config.yaml
n_layer: 12
d_model: 224
n_experts: 40
experts_per_token: 3
d_expert: 96
d_shared_expert: 192
activation: "relu"
moe_layers: [1, 2, 3, 4, 5, 6, 7, 8, 9, 10, 11]
router_score: "sigmoid"
normalize_top_k: true
routed_scale: 1.73
balance_loss: 0.000374
balance_bias: true
init_std_router: 0.0225
lr_router: 0.000334
vocab_size: 16384
norm: "rmsnorm"
norm_eps: 1e-07
tie_embeddings: false
optimizer: "adamw"
lr: 0.00171
beta1: 0.95
beta2: 0.99
grad_clip: 2.0
batch_tokens: [32768, 65536]
seq_len: 512
train_tokens: 359800000
steps: 7874
dataset: "wikipedia_en"
Below are experts of layer 7 (counted from 0) of a mixture-of-experts language model. Rows are named router (the router's row for the expert), up (a neuron's input weights, with its number), down (a neuron's output weights, with its number) and show model dimensions 0-223. Each number is 128 + 24 x the weight over its row's rms, rounded and kept within 0 to 255. Numbers have three digits each.
After each expert's rows: a language model's description of what the expert responds to; "comes after" lists some tokens at least twice as common just before its tokens as in all text. This comes from a sample of Wikipedia text that the model never trained on. Tokens count by the router's weight.

# expert 0
router:170101128125130098109158114130150089103119150110095129122153111167141101136106133140144154107092120125125159057153148135129118112131168091137144148145086111135151114128107167118167126122127115115117145136131139121153052096128112100123101130133097163143118069183117137151103142130092150131085138135106138147078108113162104149128163099125160212157139097131146116131176121096146139107147108157159137114130110167137142090111128150157129111152118078133144107096116108109124112152137116128103100142170145148130149180105120104130121166167131130144188122150157140115141136080095131099137134146158143135139134114136117128149097133167106165145116110114134124145130119148154135093129
up6:134122131116133090138106144128140112163139139128163117101105106127138125163125135164103105115133144114113142137118090136151110109097103119102125128105132141081141144130120146120108120154113119128126101096127119139140080131158130168120111124177110150127131132148123159131097149139104142083134100151102121152180166129142129105140135122163138155158130124119126144117113144118040117158092094128170112155139134180132105083165123170135159124133138148126123144118102135160100131181168134142149126114133144139089120116125091155177122085133111111052109135123149043107100099112095129089140109128162149119137166091111110181117130164153119140100130136134072138156091129131141107148133
down6:107101090131150099045121121104116099180085107150171102090161112139108140151140105136110125143170094121108130116119086146129126133173142131147134076178130165161159123152155098142138116090116176150149111122153117131099157134138149131181114082149112164164089121168120119117107132145163139120110121110142141132125105112160137109116131074165142115169110077168148132149077156125091132135137112135133135082109111117138114132151119148098103116130115086126098172119156158106134167081150141114123146121144145137114129147195108139131110090129140144142127135108108095115115131127125123133136140121164130149153157154133131147099115157120139115102133105126157107108119120100093113134115
Subject pronouns and relative words starting a clause in prose, such as he, it, she, they, who, which, that.
comes after: ".", ",", " that", " The", " where", " which"

# expert 19
router:133058131123154085143160128095165127103146151118112149111087085163140133142108123084118118124121158116076136099148117137137131179133119123114119129127097141118161164129123137104125178136136050106078127093103135099102125130106109114122149133163129150107120100148125152139130150131083139097116120113126156152112073135117118127136132139137146142125162132129168153090138135097121125140139142131116158112127088156155124128122117116143137143113150093099148102075147164107094107144075089131083115147124154133154118137110151119139125160134125104116152141160125133106143146148092170115094174177108092141145142101158093086149099121140190146120114128112116137125144172164141120101100
up1:163153177101104141121119114111124159098142090137161159091132096159107053117085170112140149120143132095148125150162142129143116128193132123094137154131120109082152147084113095107124132150129109131126144139116120119146155120127150130172095087152141091111145126142131148092091084086126137131142122123120137118110078126124142102115123120087126124111141174123108123158148124122080143106126103140119180155167125123132140130144117134118182119087098122099138139133110088118137120109091101144110164087131139126098084124093146139092095156155110091123096143085131135119140119087092127169124161143148156156144146131123142081125163084100139131126128152106127129139168113115107145121154
down1:134090139123140118109114107125134096114124110119160168146142143174131111116135190132070147093124139127186097130124129115119112117123103129129160139120111132088114153052122128154146115122148090120155098127130125131104096169140132113081145107120108097130148137116159122103125087075129153158157135103086106128118117142119131128114111107116167116118107144140144119118122127155119143146150114148184111130122095127139160169101098157122124102152145150100139119178078117129143151115170088133112174127093126135180154100131169131146128118098158133109154092133111140130094116129116084104157110141172134108123134142150182120156186096122154131078122110164092112122107146118104146141150
The words and, or, but, &, and list commas joining nouns or clauses, such as "concepts and methods", "ivory, pottery".
comes after: ",", " and", " well", "s", " but", " or"

# expert 33
router:171123139144161076104119088091181107116130103103095161116125106146160130154104153138138140106141144100073143118163122101129152144137141123118144141135091119103152169110111162123147091122087074126109118111110146127148124130092106136136110108145118134130111112104157125102101146150044167153108123117133143135096102116117111148126160125146157176132148116132128155099144105111136153131162154146159129147128121139161175119101145107140114146144138127154170129088144104131101068166120114105111152141111131159131128140113142166122109131136146096112103127161147116136118145122126139133127124124121096166143138153131040116149086127142159121132086183109131148157150131156164134085163
up1:160139095135090153100101104081152159150153113110118085136111122132184112121135170118094103104100121128123132083154107089137145110091165120151136150123152103135144148143084123114129146159116092115135109111171081146128129131105154137062151108151167148101113109093146126136124143111105179133158140115146140172108128122151147117106134120153109112120084128147145147102130100074098127140119107112152135107133111106091143117116112131092149105169173099169123106155157150122147144161091101135136073118118097151147127140172107106118054130132156110165139115145163131172094141129126103124126162178143142132129123112126128146136119137132155100113126146167140117123124118135126095166104
down1:119119157158114126128113124135140123119095143108137125164110107098094146130101107116104134111132170111120119113146114115103092173136123111167158098108156185137092112086133164120177112148099117111143138116120127158150129155105129124115094138102133128157120106122137152151156141109138118116165143179157133171103099188136130100142112121152141089166153117130131134144134149138101163101120119082119104163108147114158139142147132107170156114148124120096153093182151102127093109164133088109138086082123127112189130163155131120159113125098071139158126103113139092138130110099178078110145158158124127144097149086127126158128156116151153129171135125182104103122125130121118112130127
Commas inside numbers, en dashes in year ranges and scores, degree signs, and pipes or spaces inside statistics and election tables.
comes after: "1", " |", " ", "0", "2", "3"

# expert 21
router:159137130110116112134149117107161110113118156069091139127138090177184078127078131131165132127111136095097164123131131133124098146139148106119121173080110131139181128114098151123132121103104100104076153110133116118165118117100083137138127102162127117107119126120157114119078164124088148150121110131120143135150113129152113150117153100143149157129138076130131121135124095118103111176168140147098118133141115165168152099095170145129129148119122124105139147126137130118108094139102131136098120132196126137100110163092132093161135155167094125115111105111180137098115129103140157137137141119155126172114111144157083096139104154107142159152097140083131112132157136168161136116134
up2:128157115141124133075174087153166114113140124167148090129114112145147103140140150133146118091136120107120145108093135150136136156155148174114177151139088118121153137133110143133134100126140149138090134111118092093147117134119149107132140095158137134098117119096121121126111140128110102127170087143117105121136105179110090097104120088137166163159122113138134162139139121126066147148132163115121191144118100123146129160160138151093094117157155150119094108117107121131097130110150126100130159132133142190142100166070138105192113115109130124128160142109121142141138111120117132101157094119109120113163147105079129131184180116095117141113099133124062135148163140107115127118143
down2:150136118124111142140109116185129103098089093138138103159092114157129129113141123104086132063095097099133113151132109179145134124137088163140134103094163113130116129133132078125157164090119142154139147190128117095122109121094162125103120113104104136073121118123115105110111113103158141134177128143104115097105121117133140156104129142114163205153177118115136134158110162166101115134145132131118155118148165162105152144105138128132130100090120151162104139101133158128145190117127133126113155095133158163157153135118150104146109146117154129133155129130113196138133109158176111158108091113119096168139162150128139125138104123147125118129088132128133162135135138129086124140110
Abstract nouns and word starts right after a, an, this or possessives, such as a witness, a delegation, a lack, this plan, title, contract.
comes after: " a", " the", " an", " The", "'s", " his"

# expert 11
router:167110134113140078109125127077155119143114133150147135116130116164169092171127115144153128099125131119074146079149131121137110140144149091114142129109126085120148170136111118109137154113126134135141132083119092115170117126122119129167094144141089137145107128163144150103081136137069192129118108108078124117143108135124110107145142128161139172145137128159159122122099118082167118174146135146137120138165132110156131110121118177140136152106131125078120154103116160077096090143121118101135141119136172138124136121115144149120121164156132139112177135119139165126132141138167177120146137140177112161182156133137117097177133110163134125115146169082117125106134117126164139130151
up2:130127108103149142116110098150141147131135123125141129124102122128128143128133145128137163125132131094126154111150113146146117178092126171118108104163146131160117150146074100059168155117102099119149132102117076155116151102130112084116107135131167154102168132133096156114158144136110140116103098172128145104129048174137058147127103159158133129078070139117151145129165097093069132118143130131106137100112152131111133126113124139135151120095109151151130103103090059126116172169134123158127094131144146144145138135133131134156088111151118145141100121157146115110139126160115109145113150154131139140125132066147114114159152129092117114129122155096112127135110121143170123135105
down2:120115107133106140120119083103142125150125121151121123164132101115089113133141107118119203113119146078165115136142130166123163153126140152144127136142150133181142123117087114042129136104073112131126142113116133124099119122116147119089110144144169121128132124112135107099153128159140110139111107114141135123140081147127137090155085131105099179152106140129118146141112095129152146117155145111179178107055153121150119133142126113072161151120162151108121127124135106099097171151161139120113133118143163149127146121107130094136125148102116161099117101152100117104128112159118115136104161095171123110097103110095115099119160131105106121143087185128130170108082150124138128132096
Number words like two, three, several, and numerals opening a value or date in tables and infoboxes, plus opening parentheses before abbreviations.
comes after: " ", " (", " $", "°", "_{", "{"

# expert 14
router:146082137071161098092141116100159089123168116097127157116139098193152138160101140137157116106103126092099130108127139111149126144119142086114148129145110154122144147122104125132167097093119106105084105113109107113146089119094101105140098092136106167137094088148140151139118130176096137149132102139118203141109113163142098116107165121158147151115122116126133124082126095133147108149135133138168146112151127139144190081124134168148143164083184128119147105134119120130112097126140111139149140124146177145138119132079138098136120139126115116083148141140131117108136161098118139120095158144153134141135113112139129138142087132124124155163098179091145116118165150146140107142120
up6:159089120119137152138133086097124122075120091128122176151132144093129133123139111115124069139164112148086151116140113135161128107141164140152105104093129098099140107130090151140159110113157134133114115134147144110121146087122147147132148120117139110135154142115139148098109133153129133144139128126056148138177115113101140118134150087158088158132136126115103150130123157133153071134142122104095130096106138171083140123135112173122078122123130078122096156086096140162109123144114082149146100135132123099135177128077124122117134160146133161136174136125136123125156185149116153145142115138122151162121133141155078074133109155061109138119137095148159099134099124154123128140140
down6:166162104092173141138073117194150127087124089115100125120100123145130143113113098137116129116131068135120085098126122145114121154162082142133148148108131138165151136128120124142106143158136088131136113156151132086117127086108128107133123150117115150123134102089147110137159094098158119130153142114093093140162110144095140109136124100147130102097131142118144125084137143125090114173111133118121156123086102152081138102095103154116124119098167111079123135112128128165153138096100184150152120185115141116117124121116108127100076123127093097133108126155141092122119124146098108154121134199140094120105134126108149129143136136147098105131164123119134089160115150161153105180131
Punctuation opening lines and fields in lists, infoboxes, headings and taxonomy entries, such as =, colons after Genus, |, -, and †.
comes after: "\n", "\n\n", ")\n", "-", " |\n", "="

# expert 38
router:161107162120107099144137114098164128110104163089109151106114104139164147187109092145122139117103176117116151119178129114161106133156151115123137140131100103125161161117136139118128138108077119117135121137132097158142117105118124129157085130126095133144099103124123149121074156140087177174110097092107150150142095115148116134142185091151170160124150113144129135099142099103153121121147125153173167111157128151144123094105128159136132118122120118094133072114128123121126059135164123124065133154147135155136162114123147123178141120126150102137107119127143124150140161125100165179139167123174113178144142118151121120137117140145151161138102147105118121120111146158161105111133
up0:155139124109142127126129078137130116082165066095145129108145116162131139110128111111127080097118161136130126136128167137085147153105122109105168144086140118090171136079091166146098097152149125105160099104156085096086140102099152111119099138114107134120111091136177080104131139097139165134125095134131142122094128145122122154106097108119145141120144121180131132079142121162136112151147114166124128178118137111136135173130116151068102128124162110119131110068116119126107129114124137141167090102128118134089115122087153125158146139148103131100142132137104175103118142110100111121110102103133128132120127089138068134138081127123147130115080130098145124129125118107141151135099
down0:116129131116116143121115159134117136115176128135096116162140115130108086080175147129097098078139164152116132117131172112097123131135161154158163136087114118144114166116147112148145110136168158115148120117094088126132147132091134135116140143148139093122141137147122143127114111126130157169125139102150118110098105098104130150091105141113102142145159141127130115109128090172129140124111119156099097115104123111098132100129120091106135127119156188180119087152122196155145153103137137121144148117089118146095127130155145112088098121122098138094089160093123099075154075157151119185121116123149142082121136126090110100111097149139127126103101132178186102100132117127156118128108
Opening parentheses, spaces and table cells in citations, lists and discographies, such as ( before ISBN, re in reissued, SI.
comes after: " (", " |", " \"", "|", "\"", " is"

# expert 36
router:146097124106128094144168104098152102128154163121103148111137113151160121161095101108123132118108117103091159118142114111166129142153141112126132148110075083118133151091131118136159124074103097099140151122113114134146120115135126141167094139127111112091134111156125164129101134145096165143112144126133163162141139130112120139112146148121151157097141071128147146106152076107116105158131135176102124147130124176120184078094086097137141152126180094133155153074134147090085116126140097161094130121136143122144108143137138115140117148167126115113098086130132121119119145142112178146138118117194141146153118118118134121162125139118125153091106128075129122108191159146142138127158
up1:141174128124122123146138115099150123134115120140126147150164124151162111117165162166135128099107145145139131147118158116099117137155107101152140141154131130112084107148124121120161108130130142149085119115124159140123096067155144078091155120118128136179101123126135145170127129135123111104147110141135147200108096120174135085077124103127156138148089169145145145107160139105150141122138121102135145094101113151174093099161135193131103084131123103101149117087112120169144126124126116117127131113102090115122167096075090113132138149112108128147139128119180096109151137112144125188145136117156073165101087119132119145149110149188139160151132122132121116117138094114120132127122
down1:104148114131124151141097132147168152144081126112111110105127150151147103093145089123087172104118120137115132158105117145103108126100113135144129105147141179139125164153152137098129108096096146063114133142125124168090126113122107107117141119092138152114099110108139149147130141131140154120116117126158124138151086096148176115124134169078159130147098125120122126130156116147167114145144131108134113098124128130157100125120094121118075138132102169140133099140171154117131135107123126085111104156079120165140143114112131125110154121088136152121085140109132095096081125106195143114165172092106089122133114158155084110107145159112139134141161095132163147125173086112131081079114
Articles a/an and descriptive words in biographical definitions after is or was, such as American, politician, footballer, professional, former.
comes after: " a", " is", " an", " =\n\n", " as", "),"

# expert 3
router:152119152118141093155098128119154105159136148136112151099122142153169089125115152138149111078094119157074164044120159108131165148132153106124148134104083125082179190144128164121163121110120107122105139135096118123111118133122089104152093142120126138154117118127088140119109150148080191159118119119152149142135109130163128126126126113111121124102153112128107130095174127088120131148145152123153168122166128130137150100097093130131141131133121114118156104138130115110146107145123101138112095169177142157137137116101164124131118185130149128114105102138125129134138146141100157133147129123179133173141113172140079112159104157141134135139105174099134144144119131170119162094112
up2:155151142123116137079132108118099117120099133125118123109116072153180136118150130095107094103118131130116117155135128090114148169120138143118129104096111123117130174155115128126148119156141141152149156127163132132152129119125180162165156147115169195124098163126155150128134100108130138133142105101121134116149111157092102133111190119144123143109117083104133151096111148150184125142092110117147143144128116175141159139126159165135096120157127094141106117143103106117128089136126143096107100161139115153122127123168149098105144191120091156146159107154151080168115096114114103146132150159140121200084123159120134146159164126113131140124111112132094143158136095131141119171159
down2:178132124153158107126124135114110140173111109084155117163095105118098129102143116098117122112155104100137131087110068122090118092137147144181104131132129137147138158133100109107152124124138189140126133123126147124121088125108086105165122137146130130129116115129125097144058169130103142103123138143095110144117098131129114166110089147064126167119159101157129118155134175109122126145098146089114122135095163135142098132120095130144148096147145121140083166102153092160150110141135094175133183116177100135123132158154133108096091125150130111178121110141154114141084096127099124102109089140086144100114128134107099127140152120139126135126127138152134113126104115151151134151174
Final digits of years after 199/200/201 (2005, 2014), plus units and magnitudes like °, ′, lb, million, billion, 000.
comes after: "201", "200", "199", "202", "198", "197"

# expert 30
router:171138106126108094126146120102161070126108166097106143123134110206137113152115150128133112129096132134089169090141153098188132139145131132150165132132097114110153173159123121084207126115097114142143121101127136152145142142091092119136126116109062134144104121121089154117066140111112175132142100094119143141134087162147125089133149120129144143138158117102168108082103126101167115124166129124127131115132114128135141109160140128106136147140126118124123109093113113107130079140117098126130120137134163196135120147106148122155131146121092117107140111116146110100135117097109163163090099132118141145101111115165086125142123143146128163141072139126106147140139129148131120111118
up2:143133093141114121117072115111123134125085108128095135138110123160198127128114119122093124129118175113125138147126126121113082111115106125131152122111149104117130086099117155109134133126170116131147097141146145147154139144111153129098129138122121130132156127115138115170116135133127147104163142134140125160110095079144109094109125125100124132152140115182125088120132161116149142106142143099124181061170129140120116091134139177121132156110151110149120144138130129144132103131111105102096135132157104132155133138093140092133128109096119123061089152162148190126123122104145175142157133116151083126175136129092124187152149108137086120139073154079108096097142083097164151110116
down2:173134155126175120159109137123125126100092110127134189137148139144136162131131130148125150172151168147124125122081115127118103119114172196159052112137157144097110189114108087113115103152132116130143132138131143161151153160135087107131139104123143094131154183125154148127172134116148124135175159131136117120115113106142157123118102102117148141130138121147093103120084128130159112118127156142128187174124112091109127138108123126083122126105140097131083154148094126127151124118124122115117133137139136134095133150116098148154148149072182115121125097133129156085140121141100110109162119125148154134137174127050142134137133137110162139107122100139150139111125100087136123106154
Month names and the digits after them in dates, such as In October 2025, December 18, 2001, born 1941.
comes after: " ", " in", "In", " October", " In", " June"

# expert 4
router:164087148100141083145136120082164071114157144134078143150153089174168144158116138106138149098096146120097139081137132124162104167151158132127179112115095139130159129110146122135136098125077105115117107110143112110132091082149111140093076123168128111176124114138136132113123128151087184135111108097124166189114134120129100105129126115151171148134148117136133123135114079121098130148152099140136131134103098141160161115095145161119105141109150113134144122154116127145105096148133138150088140165121167128128133137126109135131131166130154144135131110134133123118101148097125183131127145120144119157180139163151090119166127136184115121137088160130142114135159091127122141104123
up20:164103077091130118097149125135142133135109178077145095150138093119154054142128107101149120154141130105144121066122127153117113124138144150131108128092165136151147146114163123111097138149129150147153126116113088179089086094153143119136143108106128112139135152128114188100110092085128108122139097150138130141129165112154100170129133122121116103093122121124102141103119126129154105142137109135143136119106132120167096162111100167123115113096165116154130170120123123126091128119114104082105102120155151101097121153145136122124086129129108102131131078175143129172154145129140144162151096138151156120141143095136096121115145139141102160113142140120117100079140076129197134155119
down20:101126186120129132153182142096151147119132162108103129112137111094124095137144173108158102105081132117140101117111109114090135119103114127155141151099116146145171131105143091077057107152123103099109114112124151172182135153133155186157182126124119127142141138099166130136153084099130127119116138119136121095169154129139150138144121141144195084143086117125127138153097113103088176113135139105120142102103139114143102137151116113124103126115135114146117147125089144122098106092158093149106116108128094100125146109134118135137138103128099103138135112099138113144132136138144121116102124145090144158139126115153133120151102082161116116060114143138183142089094132110121155116110
Pipes and cell-opening tokens in sports and results tables, especially country or position codes like ENG, AUS, USA, MF.
comes after: " |", "|", " |\n", " (", ";", ")"

# expert 10
router:168145106143142066132146090121141125114127141071100136107151116180146153142104143134127127095109130136063121081147129117206150150170141112152129126104139124133137146105108113097120117138088098110130165116110128116138101102157135121161101146147098137133114106124127125119129109130087153129131092089082126142164136135130119109118173131134158168144149135122155148093136095153089128121146119126138109123153100107153110079125098134119140137128121073119167135097122124136134094151119132147121123178153189127119120173115163109161112144174083116083147094137165145095096138154091122094090112127144149133132141133148086112134116130127145157135104160121139133144126146170140113079118
up2:134136151144129124181136114109161129158119172073114180116122142140146115158086143088183117150124176126174132105121124137097139130119113110093140119159137146123131127133176139129119105156107164097117102155135148129121124135163156120135115126163105116146133161142130091089110117144098154136148078139119141131169126140095130144157195128086151163157124083150135151149161121123112133146148102119140118160104130125125112164150162112119120134061142137132145129103153145098102137134104168163118108096126110122103101156121143129108137142121164144123087145169123150139150125112115139120149100140076131112158086124086136070115137140088152129102138125069141103106166136155100131099130
down2:125148161185158127142158134061178084130162154113125163139101107163147136084099162147165111141155141109128119126119106129169137109176086107143155112135120156088094108128135123130169123116089115097118124136101081123142169127101136166118103143133129140176099127099118110124089094143146127082137057123113107113154128116105133160126135136125125131133156141152119153100132143137089175109152104098168128137113144152134120136099103139139125117123121141138173131115110121137174079122115161123131105132125138115112093166130128150127114127121150107139123107131132162137145097115122158136120093184117138104087134097124101110073114127089153135057113156122142137117121146136094120098119
Year-start pieces like 201, 199, 200 in dates and tables, plus linking prepositions of, in, for after nouns.
comes after: " ", " (", "–", " part", " member", " Viscount"

# expert 23
router:160087143148110126125157130109141105109148148092107122116129085148199107153102113135158141111093144127121156087146132163135159125141134103117143109086131113153206174099103167127165111109103114104130116113141118137162104134174136114136079107140104123106136117133113125114147163129107188110119142100075165155116102163123108132108114120150166126127154101132130123066131097088127074141174142148092160138130094133137130097149123137151134131155145108152134110112136105097084119167102140116106131147172125160168148158119134079135128113132169097118155109135147124111116166149128144140144109120140127152122144124155117110144132143161169126159101152122162144124134117161106118103095
up1:147145151153127130144144099087167130097161175131131102124127151143100091161105142104106127094144140111131122126112126143140160124093140152109131117105136120168136127168157176092212115148152151126145112113120094135148169133136092131190115142132131132116150094062165125180140144138086169146115112098108109106106114133117080133125068118108117137121136086086102145106122086093145121173134105136139150078158091180125127133133096122136085143143088169126147131114147135165122108108085127116111090123161122144141104127140131075140117102130149151149143132115124088135124138112125109126135133125167127119138085140128145106125149114141121146113143150122118152120156176139125130152124
down1:141088108148084092135115102119115119123131149131105129160137131188123112133111122179120147116165097157133116106119139118140123125139161116104145138123135106119092133136137131116137126122115147130107124171119122099160145132100116186112137176134145107118144101162106107178146140133113173134140139126109121101102134122141113114135127105156133130123081108142110125125178160149096130061136126096174114083152154148159084146136110144140115104146132114138090105140130133105171126109069114143149125138136137186085139117093113126091114159120134134152138137161128132094108117132096121154116140136166150150121100120146101158153124110177153102198109106062143173167106114158085119119155
Field names opening infobox lines or table headers, after "- " or "|", such as Genre, Publisher, Location, Coordinates, Total.
comes after: "-", "==", "|", "===", "\n\n", " •"

# expert 1
router:153112139090128099144139126102160133156151153119115170113185080168126116133062117136179133100129187113106174079148118136143141109124144110096152145118140119128176134121110130122145121101087106126127111099131136137125110115119121140128113159143088139149106096120128144099092120152105179147105133086135182153112128134119128141116168111142163143150136130155125151102121054121132077133150111106132126150147141115127133122110116141162131142134145135116188117096109134127105105177129112131065129137137123123135150160139131118179110124166103142106118099093142157094125188111108161142133131142157152138164175149141101106118116138136120152151141159085115133124161144168134131123110
up0:099127134146131089117151128094153121116120137077141149094135099145152116098115121126142134117090114148154106132155132162119122188148155107108119120126130124108123117117112135123149139118108120136131123132086146119157107078110133139129115164104082171101124093155127107130149076098123117136137106103138144124115104171088111173137123137144164105132136107142114129147161116156111150105149159075149121140109118152117100112130144146124112122080152127135118150157156153128080133154135139135093117094163146133158089121091214152139150131122123079141143126134123122128099117097098174118165129122160063150129148166192118147108141131182088129124111134165082103124136144108150082138128
down0:151135099130160119135099131106123116139123123116150124130078113061076107095165122122144162097099089148134123117108113109110133166130109112112090112117153124145169119088144125126104131125141131114108128120120095113133135110099113156141116116170118155105090135157138147084148109119113123164126136125144136101145161102077119155106136115175075121084137128103145144137140133147136117148140137128109138129145127145102124085118147145140113147072146122161130162178172120143096130146101145157105116106127084165137137094124145158102113136159138104125133065136093158128145080132070185112106139114148155162115163106130117180147139123166135083134132127127145099083149121089126090108140
Capitalized words inside names of organizations, events and awards, such as National Assembly, European Championships, World Series, Confederations Cup.
comes after: " the", " of", " National", " The", " World", "'s"

# expert 15
router:176121149100170066164125097133186067114114137108095163107164134163137099195122118109113157123107158125072154116151151120139102145126132110131113147132102110097148122097084160140145149136120114130134115131106125127158102078123115143126132135152116141158113101120133150150125125124036223161134166082111148150106115128136110124136137091129179155165161141124132129129138115115127133143129116134106138129129105132151140114140105134133136115114146113127149142123121124132145121155129129138089130144153124162150120134090146103109123122162139116103095145132130125107105143144107171118124124123135116135161137124161102127139104146127111158144108183096146120141176113153173131075104
up5:128094088097137126138189162108124097116118123149131102125102117104157130144135096123125149112137122111161159145123155121158152141142135118122155059147144115119143121097141110098168114121071094119102118107120127103144145116129122122136164121165134104102128147127155123097150100141135146154107135123127135126099111128149129081110121139183128120159081125096092139156132097118121148184094087166119114118116119141119114124142122115094100144076140154105122132104122129103131111110156109060142135128100128166111078134144134106109157148175126149113164148146096142147153110144169150098102129148171111147129098134088093117097112138137130183133135151121104101129141106203143143180097
down5:134122162156134165146075112202179102139118146113111175120093133109160155130120159096139112125129143119119104172126143095124101126115153166157156107177145148119163144113139185124113148096134149086091097139107107140115115145157141109168116098151138148152156175102144135116142150129156148124092162098149112112117104107133159132151102104155098104122154151145122142136144111177122136128145116128123121137126106137142089132148121122156144118092137138161106116164122119134081105170142122111130129132104142171159144073120124131143112170062089116126126137124099117132111149149106133112116114125098149126128090122166115145138106123077125091134118145126110173123177142161149168152107
Cell values in sports and statistics tables, mostly spaces, zeros, small numbers, dashes, %, ±%, and words like Result or Nominated.
comes after: " |", ".", " ", ";", "0", ":"

# expert 31
router:178089140132142115126145069093164104123151159085087120122134094131151135180103125121175145108127117127074148133147139127152152176121158103103143191103139093126145146135114169125161114139104108138155143105113110127134145086123086124127078138142099146128095076160131132126105153142082134141072129095110178132108071117114115161114153098129141131160164126133131133119133119120096116116176105121134164096180134146139146138130127144117076150109145135143150109102112131083114121149123145112106086136165156145170157121126136099150118157155145117118143122149133111104120176107106152117104135144161116122159161128148107120149125112139124144138121174151101132116125135118113144087120
up1:133098119131150113131112125102150142149137110090162125157146146190157136133142062153103116127140111152102164106174084147134098130087131122128191112164129108132171145096140140131140113101105144119153124181107136147109094125094123160137155175123134089110120155119122097132076173128155145115164110124147094134112073102095106149069153129100162149154163138117148147086108133145124108092170136112106173116128128129114189117092086161165137111118158113054087101125128123122170118156134149133142127087098112118156116113123138095141125126128162125103120136088146146150147120122145138128115143113099133123125119096137098116111121111107117124140109143130136144123140120119132129131139
down1:124156112154139127148120132148139094134124110126113169149114103163161141118139136102116107072172127167120150120181156147118093101132140161115155152138153114170107148104140169097119122195125126141120110172151139092163139174114160112124118132138180180124144114159121130153126165094108131069128127170160119156123070127089152114151105109096122194153122117113130136095085131126120140125102138139121159139143153131128155180123099121132133131129141150102122091120128133149122105150117126113116146117147128123145139166143108114134099183132085135154121128116169107124108124100129152097116128125142107062097148082134133174141101086137130126090081122140115123136114141111133148137136
The words the, its, their, his after "of" or a line break, and the | or == that open tables and section headings.
comes after: " of", "\n", " |\n", ".\n\n", ".", "\n\n"

# expert 29
router:132100168055140111113136106087175053113151116115074145116131101147133121120144161135126127107101148111072130087144133097138115126108141105120150161113091109120131176113095154122151103136104122106127114114108130152165108104116125115134119104161100126137138091113142170122116123153112188148128132132101155136130114173137106127133136135142159151163165131138145149100113113094127145160174101180133133104154090150130122111153153145140109146110181112085160113132097133122132068125159114136111111138120148156133119153128130107169121165150130108094137135143127171110108135115089166131118162130148113160118153113161118076131120128136126155119102148111154130108138148148165101077127
up0:144136131141150111123123133145132133151113116106129130130129125116139145128143086091117136085103190127105156148102157105135124130137102134170103118165136196092147128158102162150144109089160101094107150102120112118113154148150142124132103105134103104083105092125144170113083124157110143125094123113121156110131150077170091140108138132118166153117152138129141125121120141144127157108131114163112093148124059154123148136107105158118173090168092142133122169123148122152109140147165104105115091128184145091115143129133170086171136157134106125112167151149124095124171135139112093175103094130145123163131143105140134065105146103127148176103120135119140127115139145132133133127100
down0:163104105102161132135125116115128128088097114154135113090166118122098127113080132130129097082149125148125128142117117132126108117150101114130107119126146130126107124161104113126114127122149138112126118138123116165094141146103133146136131107117091131112101122154092117149109174096089164191114126119145101127123131104181104087098101088103150092146117131139128170183139136111116146117124127116114119146116078128159115164157120099126112113151130136139108092151114132121119155103119153120133153154103116156136120106108172139125113110052183169154127158127098128124133084153136088134119100126167101206127121084121151140142160070114133128111093116113102163154104128156083153163099
First word pieces of surnames, places, clubs and species names, often capital letters or syllables such as Carm, Rud, Sie, Mal, Viscount.
comes after: "-", " \"", ",", " of", ":", "."

# expert 24
router:195094170149153121132118062121162038136154152102087151110106085147144146161094150110143135110105142087074166126176111091187112136121109110138116151112130128130163124122138138133151116118097108130119134121120125117138117142148129115138110148104108150124146114151114138140108104132075184125115116116119138141153104113119087148115122113131119159108110110149137128124151128087107154155139097128136186116167122115157157113145152130140106142138122143097142108154121127102135096140116171106112101153158099169114141165134138112106093141170128105082115112131164121143127139128105181150114135106118114102123129134147074104154108128105168179112129156133144132146126138122127107090137
up1:150189136116133101114127100125158123120139145095071097145132101128139086166151122132109145154155128112108129140101104114113109129070133104194154126116051098133113175138137155138142063160099152118129119129136105149103075145106093086147170120155104134111143093126129091146134123138097169110128116122113112114116111148104094136142119157157086168117185132075131099122152142132146124161144123169091156144132139108143147127159135110138173138136129114125144123136120136169109116113147098136121143118136149112161089126075154154167165118146143139121119134109134090132120134113133096135109099121142092132144120121116118100122117113145108164135102141138121147171139137156077124161141
down1:126159144128107099110163120080095151168126130124145128099127133157130098129101151109133118153139158087089126151150115136148115131097157150165139106125149147137124110108157125095158115137094088120134121119132151168100144095119112131195145132142085164162134092149126134155123175090158115138118144077158135112127108121119143162126150113143150131138110102131130130165113127125124157144121102126099091137138143119159105126125125136173124144128135090129150145121071084076156141148149065106158173099104092129099130109133154135138152090110169092092148134095139106086092134146108179155131118152134119150138132106157098102140150125132135154084157177117144111146127180146106133157114
Line-initial dashes in infobox-style lists, == section headings, spaces and pipes opening rows, and coordinate symbols like ° ′ ″N.
comes after: "\n", ".\n\n", " |", "|", " |\n", ")\n"